Experts of a small language model: 64 experts in each of 13 layers, a variant of Muon for the experts.
Below are experts of layer 7 (counted from 0) of a mixture-of-experts language model. Rows are named gate (a neuron's input weights, with its number), up (a neuron's input weights, with its number) and show model dimensions 256-511. Each number is 128 + 24 x the weight over its row's rms, rounded and kept within 0 to 255.
Before each expert's rows: a language model's description of what the expert responds to; "gets" lists some tokens that make up at least twice as much of what it gets as of all text. This comes from a sample of Wikipedia text that the model never trained on. Tokens count by the router's weight.

# expert 42
Description: Participles and and. Past participles describing works or places (published, based, released, located, written), plus and and was joining clauses.
gets: " and", " was", " is", " were", " used", " released"
gate0 [161 164 122 126 122 138 125 133 114 117  95 133 133 153 152 129 125 149 140 123 104 122  99 145 135 128 130 108  88 152  72 123 124 133 133 129 114 131 104 121 101 156  83 158 168 103 167 154 129 124  98 132 114  77 111 134 134 104 148 110 118 123 116 136 135 136 134 140 121 131 155 107 137 113 112 112 103 101 151 135 119  96  92 119 153  99 125 141  99 142 138 125 156 182 131 105 132 131 179 124 139 100 145 119 133 116  92 131 136 154 101  90 111 103 159  91 129 120  97 134 126 130 157  94 115 133 102 119 134 151 187 154 112 113 126 165 113 102  85 150 137 125  87 132  83 116 136 124 111 156  96 114 119 129 119 149 130 136 111 127 142 137 130 134 160 127 126 176 137 103 107 167 140 129 125 139 169 109 132 145 146 140  96  79 135  96 131 127 141 150 130 140 141  75  82 108 104 117 159 155 140 165 139 155 146 105 167 110  95  91 102  95 138 116 139 129 127 105 161 111 114  69 103 119 145 137 138 130 142 107 123 127 142 128 147 142  93 210 111 117 127 123 103 150 109 109 142 169  96 102 181  91 174  81 115  96]
up0 [112 167 135 138  98 106 130 115 144 109 107 116 127 102 117 117 173 123 109 118 106 130 111 151 143 193 134 117 105  98 138 124 158 118 107 167 165 169 119 146 155 165 181  99 171 127 170 196  78 133 206 152 122 128 130 134  83 124 160  89 145 110 116 165 119  89 134  88 155  81 139  77 135 116 157 106 184 118 139 127 118 121 137 156 122 121 153 170 132 118 147 108 174  99 133 109 125 123 148 135 151 127 159 166 118 139 147 138 150 125 136 102 144 132 114 129 116 159 135 174 144 126 147 169 111 135 121 125 109 117 105 135 130 168 102 101 150 111 102 129 143 144  94 102  99 120 104  99  94 142 134 166 136 124 112 140 149 170 158 119 122 145 110 124 157 101 148 154 166 130 143  99 101 118 105  90 131 109  98 133 164 141 121 114 119  79 148 123 117 164 140 148 152 183 109 108 100 141 171 117 134 162  62 130 110  89  84 101 124 119 132 133 150 157 130 162 157 109 103  93 121  79 169 139 155 115 126 120 128  89 177 144  96 104 136 144 162 144 124  96 123 182 134 132 167 153 147 111 130  84 125 102 183 121  95 152]

# expert 28
Description: Possessives and technical words. Possessive apostrophes (horse's, system's), LaTeX backslashes, and word pieces in scientific or mathematical prose, e.g. receptor, agonists, matrices.
gets: "'", "’", " \\", "\\", "(", "$"
gate0 [ 99 125 141 115 127 110 138 126 118 110 100 142 121  98 134 120 142 138 106 127 125 105 137 114 140 104 122  83 137 100 141 196 124 102 124 157 149 140 145  91 112 163 142 151 170 126 154  81 105 132 131 143 154 125  89 161 104 155 139 126 117 152 151 104 165 168 125  98 118 122 123 111 131 125 128 113 139 157 102 122 131 132  64 116 117 101  87  98 133 124  79 152 116 116  78 165 155 113 133 141 125 115 142 110  94 116 147 131  99  84 125 165 133 102 153 109 134 135 134 150  98 115 110 166 133 133 158 141 138 149 125 158 103 133 116 167 109 132 134 176 138 134 160 167 110  58 100 116 131 111 128 166 150 145 116  95 123 127 120 133 148 137 130  87 167 154 150 110 151 125  87 134 173 131 138 132 138 100 122 105 128 131 187 108 142 119 122 163 115 130 110 160 125 110 171 100 158 127 112 117 135 128 141 136 104  83 122 121 153 145 139 128 123 124 170 101 136 120 153 135 130 124  98 121 146  82 100 129  99 147  98 157 120 110  74 126 127  91 116 133 160 115 149 161 109 111 153 153 126 109 141 129  89 108 120 124]
up0 [152 152 115 141 139 139 115 138 115 145 125 149 112 119 177 119 112 135 121 144 138 149 107 166 164 136 139 116 111 134 127 136  84  97 126 128 114 117 132 124 162 128 122 141 120 139 126 106 121 144 170 138 115  83 175  94  94 126 137 148 120  90 110 161 148 123  99 167 129 131  83  96 145 106 137 171 145 110 155 146  62  86 107 134 113  95 151 115  80 143 138 124 153 120 134 113 120 108 110 142 141 174 122 156 156 129 101 181 121 121 135 118 127 135 128 109 115 173  99 107 133 135 133 165 152 150 104  94 158 109 136 102 142 125 130 103 123  95 121 126 118 145 132  85 109 116 134  75 161 170 157 133 141 131 136 141 117 108  96 100 112  97 155 147 109 120 126 118 121 122 104 111 149 130  91 113  65 143 155 104 163 148 135 153  92 116 125 159 120 112 139 167 156 129 156 138 119  70 142 157 138 145 157 108 140 120  70 143 184 153 122 100 137  96  88 179 147 103 111 141  94 151 116 108 120 106 139 149 108 103 122 161 174 120 112 121  98 108 133 133 158 125 127 148 120 100 120 130  84 148 121 113 118 145 164  91]

# expert 40
Description: Sports career verbs and prepositions. Verbs and prepositions in sports biographies, e.g. won, competed at, placed on, returned, graduated, a loss against.
gets: " on", " a", " for", " at", " won", " first"
gate0 [183 124 148  91  91 132 109 138 116 129 173 128  83 140 181 120 162 140 118 161 143 173 185 124 146 143 111 140 141 103 138 153  99 123 150 148 114 136 104 131 134 157 172 165 125 104 131 151 154 172 148 148 113 133 105 169 150 113 116 164 165 131 109 156 122  95 121 128 140 155 134 120 107  94 144 101 144 128 131 128 124 117 141 145 143 129  89 108 123 122 164 130  89  80 119 157 109 119 215  99 126 125 145 148  96 165 108 128 129 123  96 123 140 121  90 108 122 193 174  89 101 130 150 162 147 144 133  97 114 141 123 115  87 127  88 121 147 114 127 135 118 142 100  84  92 132 153 101 106 142 132 162 138 155  70 135 100 103 153 122 140 165 103 144 124 113 121 104 153 150 131  99 124 130 126 141 152  81 142 128 138 148 150 142 119 143 121 128 112 130 129  84 114 120 130  97 163 171 157 135 136 125 128 109 127 110  54  92 142  89 139 109 140 104 141 115 140 152 131 115  92 156 104 125 130  89 140 105 116 158  90  82 113 126 157 115 170 147 159 151  96 140 144 156 107  77 130 142 109 104 190 128 163 130 150 149]
up0 [155 142 120 177 156 144 133 112 153  91 125 119 142 141 107  99 141 118  94 152 112 119 134 131 102 155 119 119 114 146 162 109 122 130  79  68 174 119 124 165 137 133 134  83 128 138 104  88 126 125  90 115 111 150 135 130 106 138 105 113 106  59 156 109 110 128 106 127 125 126 146 117 139 127 115 125 133 124  92 141 155 124 126 111 134 132 121  77 170 126 116 100 123  94 145 137 173 125  97 102 123 186 138 127 135  85 121 107 146 121 123 105 103 107 139 159 119  92 128 130  98 124 139 145 159 137 113 107 123 170 117  94 179 146 125 121 103 107 107 125 119 137 144 131  97 161 127 184 110  81 150 117 104 132 139 147 177 106 109 189 153 142  87 125 132 136  97 102 130 146 129 106 136 109 155 103 133 110  98 141  98  98 144  97  96  80 162 139 104 174 173 101 139 128 130  99 140 133 154 120  86 136  98 115 123 128 142 116 131 125 141 149 137 134 145 115 130 148 107  93 113 136 142 107 171 120 168 111 133  84 102 151 128 100 113 137 124  96 169 114  93 139 120 186 142 137 124 138 169  82 164 147 149 135 140 143]

# expert 30
Description: Determiners and group nouns. Demonstratives and quantifiers (these, those, other, that) and the person or group nouns after them, such as students, defendant, wife.
gets: " that", " the", " other", " which", " these", " two"
gate0 [122  78  76 146 102 193 125 174  76 182 157 102 152 131 134 101  87 126 140 151 113 101 156 137 100 112 100 146 149 120 161 112 101 164 107 113 172 131 145 126 111 103 160 109 139 152 145  87 126 106 123 167 124 134 153 140 121 189 187 132  78 154 145 173 149 120 155  94 136 111 119 143 149 110 141 139 156 146  90 131  94  89 143 130 134 138 121  92 169 164 107 117 144 152 134 152 155 160 123 110 135 125  89 121 108 141 158 145 147  96 147 122 135  94 113 160 114 118 134 109 119 137 126 123 134 157 138 124 124 126 123 168 101 104  42 153 102 142 126 150 154 124  80 168 147  88 133 175 106 122 129 119 110 160 108 124 164 137  93 167 116 151 118 129 136 112 153 116 125 173  93  76 115 141 161 134 131 112 110 145 118 155 108 123 137 124 160  96 128 143 120 110 144 110 115 146 120 137 124  85 145 156 128 137 126 111 103 139 144 140  78 103 109 116 132 173 109 128 118 139 124 122 134 163  93 111  97 111 117 107 117  98 135 135 149 143 129 106 148 117 129  90 120 111 133 122 141 132 169  99 146 110 135 130 146 121]
up0 [130 157  98 120 133 122 137 131 115 123 124 103 166 119 114 127 151 109 118  95 127  81 105 142 161 137 108 116  96 127 101 108 141 132 110 126 150 170 144 131  90 125 111 142 119 138 136 104 119 119 116 135 149 133 155 128 139  91 152 148 113 115  98 125 132 119 160 135 144 140 106 174 147  87 111 152 139 122 126 137  76  68 144 100 152 115 146 133 120 127 114 158 177 139 132 147 139 110 100 117 139 130  89 138  75 173 121 103 125  93 127 158 153 130 136  83 121 110 148 159  97 118 115 123  89  99 162 117 123 114 126 101 118 135 116 153  74 145 101 113 118 121 124 146 117 140 129  60 138 165  86 127 179 111 144 148 166 125 129 168 113 105 104 188 107 122 144 102 125 115 153 124 123 136 138  74 103 146 159 127 168 162 154 166 135 157 138 159 136 138  92 112 129 127 135 135 158 149 107 107 149 113 118 140 110 116 137 109 127  98  97 143 132 142 142 128 124  97 132 125 167 117 120 167 140 100 129  83 171 153 127  51 100 151 133 113 132 121 139 117 185 123  86 147  66 132 173 125  99 168 134 172 140 133 115 198]